From a checkpoint of a small mixture-of-experts model trained on Wikipedia: 75.4M parameters, 224 GELU neurons an expert.
Below are experts of layer 10 (counted from 0) of a mixture-of-experts language model. Rows are named router (the router's row for the expert), up (a neuron's input weights, with its number), down (a neuron's output weights, with its number) and show model dimensions 0-255. Each number is 500 + 40 x the weight over its row's rms, rounded and kept within 0 to 999. Numbers have three digits each.
Before each expert's rows: a language model's description of what the expert responds to. This comes from a sample of Wikipedia text that the model never trained on.

# expert 49
Words that name or reclassify something, such as also known as, called, became, as, plus word starts like co, re, collabor.
router:561436470507519496551415523537507553498557502494466479552459453509448542583503488494478486503484457490524573518539533531505452457518461461500552470404543482554499447491478548500478497501510420419565530492466476446533538461486559495517583465451507441460568490517455609530482531530519490536532419546578442531521516510554527523433513496520485488515489458456528507553489465480530416505530528453559560474517562437490487494474520506493510481454458444526451514550436522480498462507456463502534538491517487507406565555563454484450515478473529484451486441535415448444457494564489496517521524532464450531554458478506521448444495519540515553538455523516536475457480433455470523555479528443511467559427499517462423491496445579526449558550503543505463538523561489462499498499500567
up0:474498501507476547442565535448463525509558537521541520535499522558555511529480598506490511479425471560490522544509483567525484515526552441475393505493483511544552525496460461527446466490516478496573475534546511446516547473507539411500557415455476465438547579538505556483501489532461491471517498499491440551456527517565428541437551505423568552549485485524557501520501488518505437449466487522415596448486558527566510549560570500510574517550477507463522468477480491490557508515512513495476579494522456559471521518493568525544554517430479525527493434479480552482530540523432538490467559551492509505570466453507554483531524419452461487521438515511460525594529500523464529542499497487491534446505492549509544548507439463473511544502468542515454538519483548428461465529477551
down0:525536578527482496412493528498482461465481485529550490429501569474511410487494560447539507470501484497466490508492441513546455536442434508522400502540497408485463529511560522494549476463467506526442497605483485502567529484567496546514506503460421516454436486481452495469517501441515501472466533478525527525535516509488492523512479530473537479449494486406403487545533543448535464504494522518580458506553478536427508514476457394521468482557517454540485585433527488566514494533469416470484464489517451558542417441442564472478486534460541520532511499507485465453524512486497437521488629533497487476503465547485497448507548532485480543521501483474458508465550504541479484560569383464573483531512531458471526523468457525540529505557500485528449477520514506554528445551503528

# expert 35
Function words like the, a, of, his after verbs or prepositions in prose, plus verbs like received, began, spent, during.
router:508496532465479507565506500490462469465485544459474498503447510519500470503496455526511503537499453510536532477539490499551427508503501485466490502429524430575411459483493548489515509580456540491582491522514502451528471500385492470458434441502449477516476446449468544494527496556545464493519446511528471525516504533534463560477507496433494476552464485468498600549476544520507471445560536520552555442451535459500522524490449532524479477499466449588485550495411553456476386506490561478478528513559500560428553490526459520486545436481481535436541483584441518510388458531520502472504525467445459478510507497462505461410476486493444496455509500438565458496491437514486548459477541471483432538451513534462421441579466481559491553500441524479521572492532469509451549521462509
up1:568491568548535598549540434538534514475475490472525509521459527496485515441511551499442441547531443566546506555531502463473467568468525515467521513475526495483579427544594482478606489527477545465494546519538536563499481435548458441489508522513445498513541551485581545489414437483562534578481554474582470536499432517500519544514509471443499472479465449507513454533538444573533465515493441517502466505502501484504555507498486513507541547515480490525540574485550585514435513471593435511552466479567460484500494497530452458481529428447494484538475484529518454416554483507455441456524545478517492519519506521514520500554472444508471525527515466522456472522474525542477473469541498537523517495551487497404469509471504521480460492452475488601530558502500554516427469433424521
down1:495489529474526489538506552521428470527530476486419494554541490501553378491482451511496475532462503509510537563474515519562522506518518526489463481465578483567489468528478513540469472560549496535465501485602552464529460474477520502523481442541465515507505556476478447456535504489469543541481426449486503440469468429433473479512574465474572446546416521514539601483474496495492517503496447506526533437554469534480525476567537459528537530526496472453510408462534465500544520432465568593473550506557499455524525515467470542515515452502534528448510552549553513488469534506505495488550463477504494563467496531458532439389544498460493501548564446549501470531515555534475559481509469473512534458438494508499483590512510447568539458492489526483533523396498399487467559536461442

# expert 63
Field names in infoboxes and lists, usually before a colon: Genus, Coordinates, Location, Died, Website, Synonyms, Time zone, Etymology.
router:487429534509491458517459480569524503444573475473509536532433495427550485567457511539434540411488514527498573534567491497499524489557432461507504533476505426455484468515461485497492472512509502432531518512474512471510482493481504475573483442588507462531486468470468592536515473519471490531576440496488471547455502469558467491457531533475456454522482496430431514514567524519502514505490581459531477449518602455502577458514434531526530438481435453498443543567509524422496463521510497457496599518507572472437536489532442501505596481475517445491507496496506395454494537525502536505460512529474489466531413510508545479408522519585501420466499473475590504589494419494438462522469531492490538522513529508484518498526477582525511502502498557450497508501490461521513525456487491
up0:413497532426496456464505566534511451484484427515576496555475563461556533519440544534403529479574500472490497528516528536519513483502483485443453554492473540504522456501522470462552522488476628477491512557489500454445465497469478506540489500464461485505448514516499472518514508461542497484443510439503563474508508462530500495488474449554515541509507557516506490433491508515469479507442469507509518458498547444454514457555505438495505488522520478541546497585510452471517520538468488496456462469414421513486451498608588482525462472562540455469537456504455494579454498538493571543497552529516495483497524414484395529401485495530501491561537483511529522506514447379513474463577485515493423517559498459438443543521564529516468446519452491457468527581486482448564486536528521
down0:512555439548460511480484501418485464483524447560505484425498577488466451475526457556466509473464491475482472551511486481472472470568458468470594495490444455485473468483496499550437423512529555549510567483511523469512506480546552465463514426495491428510454514507456534545481559459487458467493523511515441501456495552564498490505493550514499473499504426510516521470493453564525510492467507439557444490553505557466437524508489505471489491483464520495445441467500468518618482529514597560442586526603553494582573496539538554510467497395463445462497464509535538548463518521470537525470454503542458462499509479443545457450475466479518595484509519421547492523518448421535532435477444554444530504493537526470503552498473443517523482486559481498483476435534512525421504482526445

# expert 17
Space before a year after in or a month, plus birth–death parentheses, born, died and dash ranges like 2001–2005.
router:502482457477497546448551571529494497511502511469462550493512434448536448492465526503509469441503488496510545524465523491544460481537484451483472523452469402543417439473507558459504466544443497427522604489518510429549468468423502508494457488524462540524515410484525617553458493472469519465500468524509451544498444461493490480488516460438510477521445455451477593516430501486497465445549492454526537480496501453451528495467429509532476560442429496588456544514458552474478505553424520500531515527554488505479540495508460467466558496489560517517481399525479518525470508593503516472446527580442546465528414509492542512458464560528448531493433472457536481497501418537473532484497533490426466496464562523520448483517514507530440518541486565499521545559474523457415539501483529
up1:474601399503497455444518566538471499488582457445537532482536468445451516528552528507474466431458506530523564496492458512560501417502588501499458503525469498495461485522503520528492482513471484443516480563490450486494539523525485494529426583455405475516478490469499542477450521548542493442475513422530513511469528556491470465487562535520484463583469461596551509544400487474485561543473492512487514508441509566450485553455423502515452483485469498516472499478484545501492443558461472540463520499510542504500528480596474534496509460529555500467489487504531546468455490496398517493545444551484470460484433495500510577421488549463470483452456476439515482521520518526568569542507450456479495519474509441514552508486478534562414438533529495438529570476545563438491451516535507
down1:506449515556439465549461502543444462444482521511477519509448510543600452501503543456536493555529503519466454457433488480460555507499513416481597475547560522564415456505513505489607442505471515586495537409539585493497447471563518420489544526494520501524524534486535430523502506472461511462539541517476406548503535433515528519511518533556549547475524549468432447495538513471485494519506567488526513545480511498525519501533529459464535512457513483543496477571538450501533551427495540538528538553436491517554467489417537487441497483541517490548449494468510513469619497419597476430492506461538451507505538496544519462471457575535495535531526498512484492544547547445508474510560473463534565505467547498517450491450507492470509491520518497540538459518451457556505563479515476

# expert 56
Function words inside descriptive or technical sentences, such as of, with, the, using, from, in.
router:474500524468484475492457499426471425465493527480550495500532485471494571512448486500563475530487454504476584557537503556531436478514445467444523487503532477535490434511451511483472431496518475534535537568472458468539471470458541476465512467482466519514547431465446533520477550555530468586524450535526429522534495520492511511449565580443505522525475467442486649574505518502540527477525570460555500448446464502504591533534444530414509500486464452567513528499467531449461405472492521472495512490581416487445579475508536507470533475515514512442506461524485423499455487496491532511470531431460552458550510484536517430457506511565450466449472514431526476474464466529493488523444524509494503531496557503465421431503497528581486566517460558452499560520519518475445501469487540
up0:524499447493509567481558484424509436546519491536474518472523461491475572493513506538528463508500469496434584477490507513541447500440567485442477504607517522474475492529523552501484508500571544523497488514500486510595518546509506473501495467517459472466523496536495510562443485549524531484455546428489550537529498447527543417574534564526514482517502511553479520481480510515552456502543562525553458492526537569535559489502512481433534526588498449509583579539467481432407515508535522509486480519500457402500440492441538507476553482522578478502497536510408454464508474479491527405521580576499538592538489550550483521460475430433556487485548543441471593495469492515467536509583462474520464457555508526471512458502471467484559507507474559547486500515496463437534512534501552
down0:522545470523442479518561523448543527480468567509469518511543472518512464512470506537451508525478534512618493518447461521496505435528504499484590547502506524539513516449565441477475500589462559524564495510565534457499523452519504585522544473481496525518482481451436516509521534500510484464414518526450562527549458494525550545509488436478509485485520487494548516512476487539503484518450459545507511511480461445506476507507563553485510551493522490473510490510493467658511483516505507519479571484485550547530543513471449534450500491594433469564610482550542578494409519550506478476494529454475536482471564412444497515529469471532493497452447558476602523491561545398530497605520515477534508491432512536558473514514488447509450480431463520448437493520492494542523493487483554

# expert 60
Nationality adjectives, ethnic group names and military terms, plus the article before armies and parties, such as Spanish, Army, troops, the.
router:524447492475521487504482464536544439450525480544482492502417547470493529537450524544534524487471461539526553486487520472447497455566489487514480495457522401529442427522457497485521445499495483542495489491447491417527521479445517532501520435523459548529550511488451529520489565500490473529567429507531490541504485465507482500477577558500492456556516438432494450486490533443524491489548523472524510464480575486463579481481436535570489496420512458530496573481436468449461442527474504464531565571508494553403527529549464535491576428498482495466517487529467462494457475552524554463486502521434511410522496532507583462490424463482511525523398501456480510532477453483451588555504509424482463494422517504481485467520489514587458498542425552449555547452564514471498504453425535
up2:451519475513539482471514533502551420505425490488534539514427498459467586485527502513538482461584463533512424508481494471543495424541548528562519506482480501484529511510471549476370484461437585445520469461505529472475491430560425547525518479538567567529529502511501488555475423478476528531480509461484513458451531469423528475476521503500469482509438447468525582598558540456549484509475502501553519494475449535505521507477512479536448512519438521465492599441488529512463568485522510502462490501434514489538479455570513564527478489466441459519521519484470555433482511478546498506483481495500507409532469533541548537460529497461559550491444528463536501485514536500505548521505361525473471457526564533485474568509545553484587464403531482482475550474492512519491569503456461
down2:470470505508534516491555611541492552522536431526454490488542490604549513555407443484505488513484515452468597589554466474462417506459471511435466468510535490517540554490494438500609573508540495528483535502444483600550489521504517486566527453491488487455521497479437450487504469500546489484515509499507522481447477582499483496531560481487455495452482482548537489497485506525539501511600495430438442541491527487509523503458472515520557475518505472469477433463572496536508455587524432449525468525495550493451493523458485535475509470500459481531528420451435483528515511530486490511497550503579543546477483557479552408466440519577535510425412480437458429485526486487555525426563558488479518502510504465482547440495439461529470494485493503566504482469513489490459499539477509

# expert 21
He, she, his, who, was and "as" in biographical narrative about a person's career, e.g. "when he resigned", "appointment as".
router:439499509478536541510432491546531470483449482467499491485481491458516472560484469566506482536534489483502540525478495495484490436551482474433588469466498461539461435537457524467550435513440481488500518511514435459533512482451548495499486485480502488508495519457525528578514548524445504516547503488593497536529426433562514534452478507410462546529447447431492605563472531516522433499516569498520558474466531461478507505477504479549487468504507499559538551551432585410491439567482467479518495527496456529422525467564476547503550473549510521413478447532487475449490438565557470502484509493471518452518469490542553477403521521446494552481498501474591472510485442488431544494524525417523466486464502539466419432519484519502424565520472508490494490486497482510437551476468616
up1:527492481484488512459479509512536509485513497451487568504516510510469491545498473513422551477499505406467515498510501525549409516516541539566630515524399507495520490569502548443425508562494486500480535515465494530537449436553515481489486522545510552499517437442526427542482482464427479501562506485425466483473544453441507532429467522507385501497524528469428531489445434477506568499517496465484438484507499466497424464572494485472457502485507455584529541463524513441462466564549508448504440557482475517496528473517480583526486469466505501438489532517503453506536484508563453458414498480543432504537482538516444430475415471489474491569464491515483484471547441561496445471503503489482559497494522485500533564448513600527470532530541520519459542437497471541392472473464527
down1:401462489474476432512464500497558530512446546476465409479493492523491523415484524466506469506453460452458503531519457493569542503542515514495527459538524521544521583448553420526482497549512454537535544538455543528425485509501451485484485478523575498438515525501453509552469463485531509497530454451527470509498504545547456446505565489499516549532463490456492526467491561545457462486542485534486523535520446519514443484614508484527475549517484493463513466551574428500530532547520578492464509569498554490509470552438471528601470486507478466509499508470588511562522503465516502492582498492492527492544395494510488625574564459560501563483468507604524510479516588425469485525497520423534493523497465465444486556464484466496459441449557524459483526526438500470539535486506514

# expert 54
Commas, and, including and like that link list items and clauses in running prose, such as after place names or appositives.
router:397471513497513510526488537447496467458488547577507564541455492470450496511489476543499457554471468517543549491499515541529441478518453468478529457463546500516459428473449504501477443572449430456467533451496486431556492506501556449555462506455466497462523499458470464501550499487512451500547448579525477518549473464488559509497490507427569553470497451485523618562451546453504485465560562434523549470496551453481553500505480568529530462484475479469505481464396494503471441521470518481463542475524462512430546533551502529456529476493541518487534467551482452479498458550508505478455524474451558456527502544515567503412454506475440486423506515472512483438419503457512554497509515449616463532496523454444497434498457528520446527522473500492531509549481499483420550394476560
up0:453481468624480490526419441455520544485498484522489484455444516513469452483462468466491471443487477429491534525504571466552489531497515467471507517486502420505562487611412557491492476461499475568483465524443524497489456410522491417474464451543439482521457521515539509477453543475445495449610551541529505513530463468392441510544527487542477558524463578498554459448474518466494506466473525462488550533532542523418532455598484490481523492505509407412565460527491485521524508513453561457478497492506494444563511478493504463454515468553514495504504505504464536527459520529522537495537521546487487515502573585423512509482509475530529515506503479500504534453447483526519538433536449489492477564464502448460414580525519497513462449540527522458525475496421429506449460499530503
down0:514483475492373499478587534521552506528499475489486493454533447503474485447502449543478467536571497524530523439451493466461476508555546504587490524475547454507471555480541422554471515523462471512524471474535498455522538557533489586481491490504513426465553482497471501511534520541495487492511485476539433440466472401521479456550574458409511458464506553497481503511591475490562486503514593529497480526501468494556481511491465544534556518526578533445450471499530535529510524524491403476481514464473467494470487526503578435479500494451472434402509437545470577526495508484506420551477473434552406531535462464494430489506479569588483547500521504506513463464513539474474486522516561485516413532425412455454505464485443480474493487530479468498491465546539496452571519480522497

# expert 5
Given names and their pieces starting a person's name, often after list dashes or pipes, such as John, William, Gail, Mc.
router:550479577510479507522468534470492481508537482530490464459502507491433506470422531548443530482476455487523508544557468589543543469561456517463540411471493422548494425500496516481473440508454513468543545551447486460527503457491586489535494476534458518488526509461471507505488536455459484552549489540536444549557535456530478505503508480431494517541431502513526507531449545493549439460568532439551586432494506445482505476460480527521461496452477503540503565549476542421499518522447557466511528540562480530450539573482564535463511479474548489480502466525486434483491462534519490475426512568486492430499428473533536540538438499454497523466453480480542473522472527599451490556475518452423451583423451571431379457530477468556505481497457520489550536521469509478486516478481533
up0:522514476536500531541494554543473502509501465422442512524485462495517518550529464482516525498577479500444487488450422475472535552487612481456572438554561447474489476500471562457554560504465451472507423534540539517536552511450451534510513565534538522479532544475491512464516505494472507490533599549488502468535560514469491577441492421526500497476431504477472497492488557540529590497548488583536475508472599469474517514437442514455537541457467557452466437505505564519484485533467453569517504446438490493568462489494542503501565519504625474466492538531494414494493482483449545486585527510567450544487436488488505547466506453462535467523450531524464512522526470476529523459516510499505465502512483496455451581546488516504550517491538494460609459559524547482536514517419469
down0:526625460534476511469368480523494574505475484518451511407515451570493446512502511462524549455470500510500520501543494536445467458574477490502499528446448507487460467563547470514481449543486530474507419510566488472482563554533520464507555555439507529495492453478507547490565530531570504493483529396461500537533489597494504513484469534422516491586515547487485424494531458506557510544469504477535480591447547547472527463469474483483395457467533499472491545428546466564446471462482518507448505499470497592503457468506498487466468485512474450504460509442480505460470493488532503460554493513472479440497502464536562552477440511500461519540534513495513453529487439552492595447444496540492527521532555472540449563535513467510500537569536482458516534539546579492554514497551485

# expert 30
Object pronouns and nouns or names for people in running prose, such as him, her, themselves, women, customers, mother.
router:401504457438450508517491467486515496551478507480479510500465481459450503590505501536488608491485428471533561488531509536489494473545548487465524443479500462470456484503456484491475462550476463433520482498486508507538520480444508431499544404487492534514505437520452550496537546503510478540536467539555456505521506448544500537492541491413516478476456499483529516552520571527573445425516517507508544431584504427485534524491476525496475475480496547583565523554419522508489488540412544480502494550577456555440486495514495499512541419479517511496538461540479454469492459511516523476489537581534524391498439433552485497450524523433510513459443535500536483478456481568469515505504540429504462529488459517484374519519460484535444511540473541494533603479512549461408564460504519
up0:522555542486452553560549432494536475495438533461564492492455525483491504564509478522551493474489434520525492435583451534474490476502428499551498434496485551536442458555449467508488484510459513441535403465475464519510513509482446435589484517471537502498469455474536541511489516551582572504496500527583454525476557467531488513431481445583517454519472494529515510455480444465508551473472556504521418512538490558527471451538459499462469543489493526508439453494437473493481506478603532555468511524481531487435415456553581555512543490452458538478518539520500480574529456495484502469547508568558469571510532423501495495487497493472510568454483527555560446499513467457560455477511558453465544525450502474453472571486458543482541470575539513449512513474465531527487584488444526
down0:507491485546465480524443485534474526473493445525415533511594533543409470401629495533437535518525506503492505534515483453543468509463500541527486541491599458498516518527483545452426523473528504555482503587504570459516478551526567437519491446510460549511512506539488488474525457530441551527540541445481476489494462462485516513547495549480496523462483488491518541536480517538531498539436527451525583424412499486475520491504506518540483532485468557466499459462427501527540473403504503555492458454510509463501512537538543498496429544495573549498537560501512491499579447448584520464549517483518531433510566473497523534484521501493563486579513491469475498469518488484512486491465571529467482498533497449499499555470548534561436558468458454454552592464586406473524481540465456

# expert 14
First capital letter or piece of a proper name or title, often of games, films, characters or companies, such as P, Star, Pok.
router:549445526497459477527456559527498491518566483538513454572503448536548509533453528516488522457456390525520519484555513534520529498554503510503529453444544450507479430503419532510442404536464461485559493520399443455485469463534600479471509464516494530534531488455492488473464529519505477510522463593557455617501518486539500500497495489442458468561429458505536491528485541459495524462525589497515558455572564465472541448484491543494528509475501468485499516502428540441515481504416570460531527536548493515455551551487492517468543461493508484500566476551467463482480491534512503476495560597444491415548436530475520470505455493500468549492498520511529480498474470482481549550481550457478461556391521470464507451493429520550476531530488533498586532521559501472487531411460524
up0:510471561562497497423547498460473466501580536462545456486506511511496553450432495487471471431425478500419431512534481468445517559546538495518541509526553536469454498532525477475525514538432506507526461481482529469483464527464419524468448536474489440514536579503427531434464455568485502485497446523497441560470521538564499439544504514564527554512463480481554435524542494521496539540507526475546522500492552490495524632530514510473461479467514516509498542548457438536463508505518472498607463490452513511504491480514545519527482511513502480524585425497441467502421522557537495449447443495516504434529561449546410587461519443466469507469510463514429479485448502493438555471477512452501423501482499486500475528476476478512473499546514515545519409528484584524443550578419501
down0:459508479471594508473531509560502525539520489469522534404411444430482513531453507406509486491499461518437462617478536564502522519469466565530555530479509448506450493456486521529551503454531464554523517504391542568503477539453471476434505579509493448498481507603492441469507504498488509495487474455517506481474479496531469482551444455477556493529461451478518523497559556519522549555505522498488488455489552467568496533573561512527552528426514492497524553459552569570508501605495500550512504540461526487476529511496476527568539526532476400508523448455492492482512563501549537437504536507532531511516487519543466494511465467423476440494549516521568546550492470512474557552504497468480475518429544571513477475477517530504496542545454468433455522548469526528496501381557512

# expert 3
Words starting a verb clause: "to" before an infinitive, "for", "and", and Latinate verb stems like dis-, ass-, expl-, conf-, susp-.
router:578469494461578472568432529562485528477539473505499456494437509477467500528497596484525480509449463482549563512548472538518434472513502434471483457466521435503473482440446529477480473590468481460532495483469450445535538491460533499520450442472461514524529499484452540511488572566496424524522460496544454497520508485539477501472513535460538441527482471501475555507453520450501455426550551481553581481493537438529496440459489634493444454447462498489495550517456547448518432520465508462495505545548478547468534456531427490465538453486493519476483456483468472485418457502557521474500547524449432440503484500509527529437467505503493537470515491484502435447466463484462500547497520448508443552430500496482420455459434513550428545526412538443533565533544509483545567436469498
up17:485514517501473501510502478518502562486473459509455494470419467495469468433512502535463487508397450455502534583466511601496439489484490478491551557472539486529415476541501538493501479550446444452508503440480529460506467539481459504447498463537547625463496473580533519447562589559554567512523533466462555566505583541543513532538503565508440474497504477473594487482446523472565472566451537502479449518544495493540436443539500513520573501487523500420555549574508523536540506494499560438463473490525469516453508472490443533483455427475519484467526479446570453493484495515494537462499538557447524516507499480524472512429514512559472475501562546591520516459488473553572453560482513414522523436475505452538473520488458478531499466487471545456502472460481509485560538516531544
down17:459456566483447560480560552579506525463550418513500495489481503461551495478481476498543531547518523482466567537491483455393489502468460514556498564523463476514540612516536452458457485545484583513544511537538477558464475549506479521458435490518515500498571512522458451533474473459535443481492430442480522536475461514501491444492511430490406485438430461554551528490542525484444527459431499539428498453447527500485431460531477465494505489491430479545440527523498451544489448570511529520457514494575482467532531527518523455525536479440491496490544590527402473520474447453552491515444459534505466439528447487595503498564490464553499489478509463504518479452490466547407503440490500551538443451532481457557452487508570550488538541496460525484471494512446472562511510519457493

# expert 39
Initial letters and pieces of non-English proper names, especially Slavic, Hungarian, Turkish and African places, e.g. Kh, Sz, Zag, Mog-ilev, Kwa-Zulu.
router:517475478558475474488480507500481516483497456558499501567446468524482521449507513541554529410488441539493510506497527534527511460519451464450550488519512415577494458488464523479431442513485493473528514480486475442526493485502545449481533454522473571564562438518444544520455531477494450511534461535539489562572471515533486565469503505456523485526441438423493510500483515485524466532514536405531533484535608471475574459486456523562445532435460490585521550465448509435503519520468545439499533548542511566413525566538490558493522489490494458510484452499494460468496489511540462523484517572413550487519391470468561459501430508487494601437472507446535533544451483547447569561474525478469492540488531553423440439515450502555502516541446509521532534530483503472527520437473497
up0:512481510504497486536465490495455453518502535491540494440509494424545446533460464479513496472452486487415447506464472525461495505538495573540396513526535462509486519454513518504477530524504426554518491496539533449496464446480488407555422553511488516479514478534477493522480562441473506466566482486503593442524489461505430496493519527491487554551500470449491515519558513537505521507492521517538476498489519497495583430566471461539466429523454561520484499495504521488522459538478502535483457537509515520513484494455469570436490498423586428484572469495525571597552530360540554510443536443451499553490496443506547548493456547490434526518535530508455429483517518553543542535463554476486646475518469483461487508523480507479546577539566476541545542502464563523454446516522457
down0:455404468488453503526475567518506544534465477509504466554421446531486564437514434510493496528535531474462453536545550479472474504477447509516530537414570526561552509504426519421508490542428561424536481492499471456525510492522504448540457557611452433500541418491543497481473526481438513468490505463542458445465513535523496511474502471466451534483509512503473528512443466492481524438473519477484514458550487481480529491452519483475570517494557544489529505513472501530488530541562521481553561499568475610477528454499553423573561481505501489467482443514537500486434513503450535465489500577525544468501493537514471472548504527538478607528458439587571486500532564497562486450527466524460413499487558503534425462559498514499513485529484466457516424474495518402464492451481492

# expert 20
Surnames or their later word pieces after a first name or initial, in cast lists and tables, such as Smith, Harris, Sork.
router:531503509498582455506459554481504470479515440523499464507495483525475478485500469548471516480487498491537576504514458545570496468545478554439545414461509435522495401484449533478455427511490495415544526532442522439530474440471595439518576499574429496502537482481506545486455547514479493546518439452505439535564499407497457559480496499426531518522452472491457505507493534492494461485571550458558554456507477461432544522490427463510434501439489470533520559556454537444484471523498532463499499551522456509440501471470594523487548457449494473484530520551493447486510480501486475531471561584472521411508414518495501476494479508478543546456486509500525491511438499573434516536504505495456461561452474521447396429529464456505509495498443551512556534485489499465469507454494578
up1:488494419443508508550498449449455448542593496494471508546611485458484541539553422541493431433522476470478467470548496499419498540513482538442482461442480448570459501514517494469522537499460512486528478470484523451512518499459499507516478490603506498503494493562497485517497517552472481590538510492518525500498517548554419469454464448487505517494511466475491479445490467481481624463458529478488541521513502514475437525441503469486520471502433490506419520424473463483494443596514558572514463474501502507567539552528551521513464470515533500485489518507544522481499510478512507509536550552528559474386428482527492508545487391454446458505512527412471492468455395562547560445513477497469496537557554543554499476467453432543539503506497531491487576504455489449506550436493525
down1:515452546453405559394482463450454502513525524511542532489528538482531462471495480530453477500525481524447512479484456501498493509478509526483579492509499485492578486459552584491491537511469544533449447491492480494520441492479507555494534476452463530480446472505539577500553520570430552535474590598513492552506394496496507499494481499474420440447500505444475460524521482529500448473447513482469490558520527451482444543455471551470549434495515488485522496531508494507493479519510501492502486481476477486563504504476435497550534528507526422528449440420424550545522502591579513523439454507467521480456520549503533551473493547459485518467546492465466474599539466418574524519504564446449525526457487521536520467389492563563525446576520484557471510549509552551470470494579501

# expert 61
Articles, demonstratives and quantifiers opening a noun phrase, such as the, this, each, same, first, such, in ordinary prose.
router:477416523531491472527460501502486514475514495478469528494444475487480552547548507495486546548517481479535562568490503507501432496549501498494529494519513477543470472487408506435535496543468462405526559439504507445552503484470552524496473470553439522514554509444437483547496520509437425454545486445573471514524459509518502537490507515460484510529422415377449518564525468461509483433573617442563539431503557486412580493530483520498469492496487479539498564536455534465471413532484513493519519532575479523473537482511483478500526487493486474452504451540473494506522453503494471517506484487468507451570485451510552461404447436505496508474492492440562436515472439502515504445468559457588489578454513495476467457496508526519481530518429547422519604474540458475482529521500533
up0:449521533583514421491511544485490502472517520526476408533474496412533475452453630504546500559576534506493517580466490523412498503496557485567442506589512464480429518526459538505502455507465475471450528498495419474544467527515489503528457489475522466494422442496418481510569516527488483491427546508530532520477562529484476459509495511566541494487474493383475505494409489443508527471468507577472491508494466425523517546468459488448560539530463491519503478522549498478529511549470485504542516495575464443434489498491470490472435507493479534491525456459519478476533564547534502479497483582490548485532534498581451488497471532535432552491504478423520535512458527534522484494600548438482507552538567521512536441565461499502443441539519501520435505525537540477574467453490545
down0:407566491514480511480475555577491437457525544504522467483513486479617493551524474529548452522459406440519470432444535516469529525584473550516487517556536521522451532498495549494487558501442524503502481488445463508516439473453563461534503559562483487524538492493479531494460455534571482526605507518585509451513582464481509535467522476513486480485516520546492423502560446501465521505581449521526595518457465480479508533474550588530462510490458489507485526542428512530479507526506482479503505496518478475509501503482444501571480512500552477494549442448480517547444458555442500512462507567488518489495604587475534525424470502481485468588513525497482474540431477481546501534558522533558452524500452581510549490504518527551478463506535562524472451583427433458531523490493459

# expert 59
Competition and sport words in athletics and football text, such as Cup, Championship, League, Olympic, division, round, plus table pipes.
router:487476517497536478520486515469528460408443465525540506553507486469508462566491524581555521518482477531523494506462513459480501464493490488470494498441516427486414438450494538500482415521497471497532473526410485477553473493506533508528552443584523551521541446497427535485540505613494471508554458492575505554556462504506504494497496559495540481487420536505469523487490512491473466504512571491545519505455509471468586452577492519524511483514526471538480500527460541497471461506493527441508541532507504575469582491547466534492495494506543468471556496583460478454411458537567534496391534557501521445513455542528461473478439511576473623463499438503527510549465467536474574545453535493485490607443496444497488495506465489520530544577477574539489560508502540524493533415499560
up0:465428532500540481468549375427538450541569509506526526499489535492443464453500526598514513561495445429494569517446520488512504433459506540565576486456485429548498436458474550533495509485444501488484492566554509522607491477501501470527515452513470527533487511511511547450551399459559521509544476490543527518472503423556478498515447491525545499487495573527583487519431492426502535472560505503501433527508444458542513472511514550528498544510468402524458560497616532502489507504468522511533514519508462544538538478500456450519443527548466480550530523543530524570487480479459467478462552498495474483458465576496492514455474503558526491505506522492564487504514528476465569505423556514523456554498536446495469525601491493482551502477489511535479490428510450499459525394508524
down0:512496434518424535481502595539458519469507489517522568581537511382492504477462489541535504475451461489465557567500497538580454515372494515475564462475462472471473480527525493475562396526512512521429475505566506579526469521502530520556495454476471410459548441469516504515538491517474534530480516440533464384506499544475558408488469477592526541486501498476459547418445466478491506541514437514501494523604512563451462528485541477496510535539474510438474486469511506467526494466476470479535491454521465535520556486490513438514484510488531458519488548469454485539449510456480433530555500538517498554511480520493504543479502495509445469517424615437432506493502463511500521444499497489552505445516480476496536523517593495527463488534511469566502497534506595557540470489480482

# expert 52
Words in articles about songs, albums and bands, including personnel and track lists: vocals, guitar, album, song, and dashes before roles.
router:531515555478484465487481533556492372507489495495501466528526436477543521606484499523420519586500500530516587558533527452524423520493498499490492405527524472510437403532493534479450440471396437477555489490485514550487459502470553493463503480524505495500576511479519522481480480491503491507479464504540489568526426510518493495550558583403483513518433459483444513532492553434469477501531507518516497480473506486497563463488449507519544463476478483496459508532473514457480496494537533466538551490516476585409526519563489520443568497499521503446499502554481466505480467527506585524446517529479461467537464530541572427482495529539502527520462535467568475442432469515451530574487507443502424508468496519460455475527575500538455533522427549521549603507580510492465435459523525
up1:560460502532518460526442482535493472458562504462538468461485497584568507545544410521458491535473518482514503535405512504543442573613546519542483508491451485508596501551501478432515489489494484542569545576508444521455485522463518514528552454442528493509482484498477508453446484517519523526563527492590470487483508514529512523533507524511452455559490491484459493494499507506484405467558493501584467472508515481515557513536474454569495465518467434530463517454507471486516536500465581440546551481504451490449517483525459478435512597422566459482590507502476518443544476616464560517537525519513493471533495479526440566507523566503487517509474479501542501477487541483495524537525460518443417488491501484515468522515548450469518584397475471505430477484496557493480398486572524
down1:465467503492541471483547572425463494472473510547499460475528518455500544503519539506495504481502533454551436533569420505475489554529508515465523592498496520461486476516455553581554523470464452508440391475533488494462521476451550564432449486499534465462475447557470432514481484455559503498440523527479425482468516441457456508547496448428489522499481541504516528573535495473488474432456489466494551500550483458441483456448556596516537568449529468566480522512501438545470405478583536513500524524466498612541512461459518547538497508520513536516487592476429470475539480467542506533509467478444547466442483511507525502503494457510557509514479470531415511507477444531497484504533443549505581513500487463534531523544577470499462457529481599480546441513439522493457526455540452